Weights of a small mixture-of-experts language model, trained from scratch on English Wikipedia: 553M tokens.
Below are experts of layer 2 (counted from 0) of a mixture-of-experts language model. Rows are named router (the router's row for the expert), gate (a neuron's input weights, with its number), up (a neuron's input weights, with its number), down (a neuron's output weights, with its number) and show model dimensions 0-159. Each number is 500 + 40 x the weight over its row's rms, rounded and kept within 0 to 999. Numbers have three digits each.
Before each expert's rows: a language model's description of what the expert responds to; "comes before" lists some tokens at least twice as common just after its tokens as in all text. This comes from a sample of Wikipedia text that the model never trained on. Tokens count by the router's weight.

# expert 10
Description: Line breaks and paragraph breaks after sentences and table rows, plus heading markers ==, ===, and list dashes.
comes before: "| ", "\n\n", "|", "-", "The", "- "
router:483471513564458419588557481520502483526481506485538449543472550466544468598506458500469452458537518603537490476507498465503469482477500468564527556522482500497553481472502457552505524457521447520550406511557511467486544431468511435456489452453477544439521505527572504451478487530442506544463521512462519502510445526508483499544553472599484550476545496488604494538504469474536405495466548518473547490451479505492453539489492439525474469541500498502429518470473449593548482512475530
gate8:421515467448515486503599525524485489469479467546494541471442494479544376506564474488494493488492533551477449513491464507520431493508497578523502562481498483494478598435508480532462523506513481435410447448455470520464506503476470471480506442482549512550496425462461587538580442498509528480536500484413488455440468495524566575534545450520492448520423470475584462609471499469482545509452425490442518489488477472555458450446511526497511446450550517463509594576495588502474503586464511
up8:489591481562466523518539429518473439471450455476477522467412512472483506504508425515556536565493516550537561477498458528557540466424488485483501589473528478523384542542543534476444501453460464556545435534434492519522443458430498480521505428570517559460428408465536442563487456475485495484472493478528469516511521547486462442529552494524499416490483374501557424496469436491589532428478504438532478524511507512582498501560393492501465516483525449468470483519523545457450550533497521
down8:466570527547520553507478470489481503496584491551409541509476442556510506429508451578580477522466484455510533561543488506521480570497483505503560469488413456512510517500499481449436573469444539512456558548470551558513446431437514553484487491479502510567497457509587548523571505463478455410575483471516513523504568480506499510426558434522496458560537465564520462559505523466486520514472522523545573453523560501512514476505511488536473510476486506542501562425461547445510533447473560
gate9:469506527506534494463514497488489499562484445540439435445476532433525517533538491473565548494491501438452484456515495491501460471557471536488548453481496472449485465541512521563575436485475541493477506517561515514464555486492476469519467510486502476556525542496516512509542534551428475526506526491445459486520524520483440482604482615403518491464497444481529439536526478553518474433500450486483522485477494507438507486582584470455573529417507565520483566483534486519473492409473466
up9:536451482470488559489458506482482523519521525511522439505543503492564509511445489477491509497502554527535421523391483617513553483455489542523474438498577500499518474504502527498497459487557469517564507523577448446469552539534451489445559597467538522494458517575513483482515445545529524410503512523453459492530444479485422551496494461457521446536508486523478466472483487507521569494522472542499460468513497503436417480513498599443512479497514547492494496551558495538438551489468569
down9:422602539487497481570518459547489486507523573576483590533420501468529585524496450492435591503475473454545445474502508492540526464497437440521523461448495448480496520549545522531536529520533495457526467507486540548458537497456502598442481531490493494457487481515550502483555477517506433487497432523505575463483430515545540484510536525454544499486486534468496493563466452514463526537523469500426490548487436511453458524461502453528465507541514499429518442467434497487564590490586456
gate10:453507521531490472461519535524492544426525572499484535508490470501487447538472581480534467535494502473514510496603443525519513548489500515539533479507586503486481561517537523478558518508470498467606454536509422553463480466563491521442490553505523512518464511483476611463488467524511539455517493510525533517515488572510490466509534479476481587515444496462523457582510505566457513452494457500495422598453529536523460501508451486544456481440497464503485563486458498516459458490517536
up10:504490556504429446485490415484524496501417505477477511506487459463532518520472538460489440446463487481497501529495468494437545481561468491513540623513507568510499514451506498573514579449551480452560507427480519457518544474514452503506487492507550543479462527467518498450421520483569523441502477521472476523502524518495441495479467566503488502519514537482539522426482536530497457452505458570529475461448430491538498458520396481507484497517558537499539547407536490430458496533568488
down10:450562490548480488428476577474493538479494528535389513472507475451449525555560474483599534504540491484540482506502368487462588460467473508564565508475518487451457566491524467446412528484525572476473528461490467527516526475577509470451505535556494536499474494514447485510437503503572472490510524502433555506508466470489491437529565533443499496470415464485540513477423532518405468499601465520537547479491472509557512493479441491551535511455489509552493528441557480454523471461477521

# expert 8
Description: Periods ending sentences or numbers, often fused with the word end, like s., ). or ing., plus table pipes and dashes.
comes before: "\n\n", "\n", " The", "0", " He", " In "
router:415582553492520558510490527454532521471527566460435505481550487545469576469525427431498515528467480490549481500538494504542471501405512524514540476544515516457602447477528474540517460504482432576573486549446464590485547509506517467475516486494486453489543449513463510511450547564515496510521551505556514501608476475508490552521536464554518531517459510468506457495515586559499551512522477501436499523442536548551526594537473486511526532499503552506513468499518464473447420491534455
gate8:517452467530495412518476503462518518414522525537459488492482585507521500537443501431437583511469503438547485546519547542563495496465527576555533562446534476469495594577499488518501494514506430546507553388510539484514487512541577502581505546547523477446501501487457454489461542496444443511509526460538449499518572493505516467485468397472519517470443487467481573578568481513561536417525548488515421478459510510482548539464540481550516476433459542488533474511483499477493443476491529
up8:493526461517461564472405544490545495481486484486437474494511541423548477616484474554450530497498553496515443481541488427553508519510551508441537538455532501522492518476497499502486461530504482521545479546581500417520495528551549481527504451496489459427506515488498446524544521530509483558462509537449525495526526571450515596516439512519506571373453504569511419611567489521484559509453513457479490508491497494441468479537519523531454509483488454450563408474454487423493486506509506
down8:566513528490556448481521493519447471564564510535524466473492498462485546442487475431484505522466566511492468481517487456436499466495506489464549560501531558551511484505489511525601482544502518468466442555488505452510476510524501532528498453581444497489473518512468436514495448497485500620571392565526476446468429546476592478452488471494508493498527473459489478487463533565534490588493478531456542520450463538438491505445524434547498537603527497560558565541475559537579506494525461
gate9:446490493513539457543496495504495544539531540459524458463523529493502470514497549478483426514531474533532506534577523526547479539543428543496438528475507548469442556469432438504493501542444531446458535514483443391539511577476458466471457453467518508493486491464508563551475499512576577552495566544422464472504569482456513508468496537466497513559520578479513444508564529518464527470478524496490514479523522514481526450491453494532554510625498494431546597531564536546515525491514408
up9:465485449574563482535551541516590475507499436415500544401528525523432493543498584505507440483560432507530466498537514516533406540519413512520429542497524486497511507515523487482540533494538547489516522473483526443441536424515482526495493545463484525447487513493582515525518470511505561455515474528492490483445467450560502563506432495418535524456466479509501433475495535479443514571503521443457508520444492473442544458524484533438572488490589581558483570528470478587488507525513563
down9:502481502526459482493508484539466454539420452502527470449494500565506526457535491489469467414465538559493495523506469450588436579454514452487555441516482488555466550481435559493503473471468545479477547467492490485463513485444476429442470469464504472456492487508504522432512466583473465518518537466488501473459522505458506510472453492415555485471501537567504502516570417450506468551501511601479483488447454429532542497513497513542518484478520502514520555491523493479487448553454577
gate10:542460556479516514448482511445544567532527481509547545487495508534467488493546523452548509440477583543499530521489526422449451444530504512447479490518548568469486540474528492495477498473431543462476541505486465478429508513528501492445524481531477537515570446451517498512477502496538402496504485519495505570531459490497476514515479537541514500491560468493492555456394530517436470522552527496465440495520510511542492472497479470532529482418555527495503414535552517461566519500557393
up10:491493459518499535493486609432461557576461490470483500484482538540519481491468530553445539589514458483538508516597520619515521489535555438550460474508482564499457478508456501530451489455485471534465490571450450532484492577509482496487441483488469528522524594466473521501464480514500462496498478500505573422523536543401520487471491545460542484556520428478498495492542546433496586451529465515486560530524482525493466468510558526493480474451514485464541505494475522516532473516535469
down10:526534532452494487496459523490531531473480471468488426518630484524477498486530503444533470518492538453495444508523566525529516531434483480528542502507437507517578458516570475514541501477552467460526474439505565438492461501499523494451451502483479481541544485485482488490582513595422558498495586470517470451464426468559460541525471547498578523462464448492529467556508558483544512505543456525452515494472508463522492548559446526479519526418577482487589486515542474494477464514443438

# expert 4
Description: Single digits and digit chunks inside numbers in tables, coordinates and years, such as 4,692, 54.733, 2008, plus endings of rare names.
comes before: " | ", ".", " |", "–", ",", "; "
router:510481498516531477527467493538499449534529524465494476493493470517457466559506445456471452483515534481520534503486448547499521485466542517457484498505429521498538520527516446602548497481469512542449510514481467527455493533498437493485474531618486526581549542476478551483551499469547533554561458389496494563531500544588521535547542479513493541484482529453511538564469516484515384483505538512451458462535503491576500528530493427511582476510538470536517534486500530469455484524537501
gate8:502461536539454465526537557454476477511504547453504499526567528503530465580494453529541497568488485553497544541569437496557499492434467432523482533521426449534483500527474515471477494467560501549497550484436480496527515498463517527542482443535441526565459512496472439569444582471499548534547494536573409538469499424470466472522514532481435562528487511487459482500510426555461491464533561519501406458497528456479515558461512431463479430518539483448547528538509512486502450488452488
up8:467536504503472506541506579526492511547513479506461540524512474460476518506488532443508455446480530487549491506526514469512491438474511543569480524527472513476461465503554493395477426473532508566505543610455450472387556557497488503574469517550567501459568517470459500540515572481413507535500488491516542565584469503515477550567486469467495554587564513453512489549509503510484448474622511545459497470440491523538523525484527474448456492532503439473547472549485597520562489466549573
down8:520462547528471511491520474474473410480492447505503471552524542473430493470518470466599461508444541508420466487553473463491465507510544480591466412485552496515547511458481484513540479509588498470552483451511455446540451578464535515510509502548492474529510486499518460549579509518481572514507541464468506468527448465467522474503501524449449504457514520510565434513521476532537535472517530483447449558495465535518475557564411465423478433505466587487439520516505476515492537477495475
gate9:538464487506482431531414504516474486509551505493490415524506439518423538521508477488580527527541469521451455508509534547506579532479532539520510463467518503520571500455492538468503478541476464550499502459545526428513498551454533551462473429541497455399443478455512470425521454508523563541507560532521533463524468520516469553546479578522510503494562443529510438490545487542449523539515499468518465457473517460523441527571501491548501507499538493492453454527558508436554441573474506
up9:485579587484473572495493332518561520463511501474463540520534491410464453540506514447516473547472461482480473531540565492493517463482475564483553515442501501562515495576506552476527533532533523506558403526533495432576500456504527526541580538547511526452503532532539554580543511568483482516526458561537434548534558472585436521501513604452459456548502496507484553558513490420448514504479474502490517483526481483506453531505503562514535449450574468526455509533442492430555490530486540
down9:530542524461464520466484517494491447527519499525510426547388486464530498498516466501491541478500481532453469455477486547501501545536477558446506489522468523573477503389487509515551482482568528520500490427496531507493457473515447509500471554515540457530499524520487513486456591461450575565509516480439472495492478543479489486509462508503532467472573515563487477490466477471482445517514491498489552495560491508485449411497494585461521550473489386504484456522497517511542475434530489
gate10:525457493493482542454466593524477551467496500499459457505482459537552520504435459467375467500443524478435549587517524465437561488487511494482481483469488483486496545428533496511553458533469473466453508490535545494489622495599523580556492493513486436499509558511531468478503518495546532534540482500454488472518542522453513476521462495510491507565468480435514515562447502517482591493461461428533544518474550578483564498469483537417476472480456471495537487559437502537461520525526496
up10:450486495543502558487481441421430540466464510494526432443552448499518502513494507476487488525577470476575482447440529449412549533527495450483459473453443487482497518527498493476494526484493511509474512431559551575425511532539523503478539479491540476493488530414484518613449481536533481510516443489496487494517567518550457474497430497464530480504505460558471464612492560497454572455467486487491570491508494485477492438508467496481529402475534452470496492479475514448434478496556505
down10:531491478477477514581444560483432538461485490515489515520440439500495517589520466487532495512547481494496460525496574452427457455435567451527556427373498562511493519473552532517602544498539474432476446504567514450544542500488496575503514485468499496538507504534492504532473513492437427464568435506570481468499534474522513505489510502507455536544544482505506507531560460482546529465468468477499446484502487491521482489484499541460536489490527542477511499473489519514518575561468468

# expert 15
Description: Spaces, ", " and " | " just before digits in dates, scores and table cells, such as April 2025, October 4, 1856.
comes before: "1", "2", "0", "3", "4", "5"
router:514515487511491513567452477396524463496517485505444441476553384627521522468546486507535512464459484494505417471539482483524578507564510474522480439437456535503505516512515555554503498522502544430517564485537457533500521527510497500467500544547463486516434502486408518490469421520464520453482567467499567479509545588539468554512474526476491574485519502433509470495472548504406524467482512492469549418425502502535490479487425497517367545516508466460455466465460491517444487534513494
gate8:475536487489480493572523521465447510504501653539525408462511517439504498469467548516537542483515507559543455501551450514456560464520528514534498497492481447531569466491475460404536483455529414548502498489509576484497446491487467478549491535533440481482499461590497462530443521442494522538541520513577510575563527427535429484552491568560446570475458507538524440491538501495507495556514509535469488479477512458436423463494512530537480475493524472459448496524537470513523538519502514
up8:504475473489533442527524547518506459524468496469476511481504546583511446512543516473470502546531523477487501533492540462492493549494508462538498505446526506452479535536472529485605464553498490512455436479430480518500491554569521415490497548500514508544515458470550550534428472540541459556503473433467598511501556501445506534486496569470483482493513487487506481478486481480465549417479483531550506444476511494409489468456518487515512456501494490539439501458496529493549550520453490
down8:490519472487461514481442567439506504520474525473467502481501551501459490565485506530451481479500521567477504557566515498435478532594470496525508512467514465434466552515474532499497470428535451558560494511390461438591479517514428418484489514557444430535527519482463497486465491488533497533484518501560456523526558493579499527513478510570499493438504421540504517524578560500547492496559441504519522527491511512480431493503502461486503478534484509563531514514524507448546451451444547
gate9:514527479520517502527454498543562535532533454488535444516570526558483544513432517489503510455487509513478467473486495450511528455469489466470488523500535506554535468537517498512461548569460459470452511493520553470441520466489465561523513526479536507477480488475461454466478492504505467424486494535514456463461522524510499503540487518457539484464525475501472451543502588543466475447528526527482567471524519504548462448539485455505452560512558544515518523469508478498463549518510441
up9:533479483445460493484493583484505473517496484504493469541542541504438537514521499507496544529501519556432470439478450536536533484454439448534460528444412534556534466522446465502543487499505536508515588502557525534514582467491568490453544394458491459508429481521494486503491515537522435385512510465520488481426520538559562526474499532502536462498448486611587452502472550445495527492529490547522481500489515493517462490487472446434546461556531559446477529575411540508533533537525523
down9:520469515422524513536467499503505431505496528560519536493505492466441498551462458438497526529514520507534468554501470433399502535442475529488456451491500550410453509550417469565489513580507435500557486502490517541457500481504532426517425514531438489538505545440477468540507487503506485477453483522494455506528529566498446475452543526463523470524438501447502402510461490517562528545498522488506376511527518560536519592506512576535509494455487475567485514472489479484470372570501506
gate10:577539480514577531501469486444437542478503497521462495359523446543483430466486534519518549458530551478530446420409501502534558472520551426472486505438483485485576499565477556478496553444534513478540460474584433527506536459490455560501499492512519473550445455477547498374457452460487483469533542469430460512488523522505410404519447499439525506452473444468517452502487474498513450460413439483402514488507458482534454504514462509526507528474500468480444482463513543523482501491535464
up10:516440532561510418558496521456493504515410512499482464430560549531512472436474578460440414520530512546508451441447411547505493485561478522563489537453455493473495536475520459556542533537410487562460472409510509410536528473503445561518479474518513481439472499475498536534483395460526466429527523515486475460486535494507486464433512544449474543479560490513424478556464439483501533496514527454512538479530466505520528505527480534545541497482480516492478498501507527564465481544517434
down10:428473473496491490454475624431524481525485547474560527503456561483489426521520483503466430512554470542460533498511506494526525491569552442513468530503408527462542480456520461538502509455484441484514500509449480483558480473477481476534441433569574520460581479554482469492475479475525544466519509509544516423445408510533451505517558572479558529524476507508554437491470462467503520457551461480515545510526556479453481537526539504519485529493549502473486527478496533476515528535514558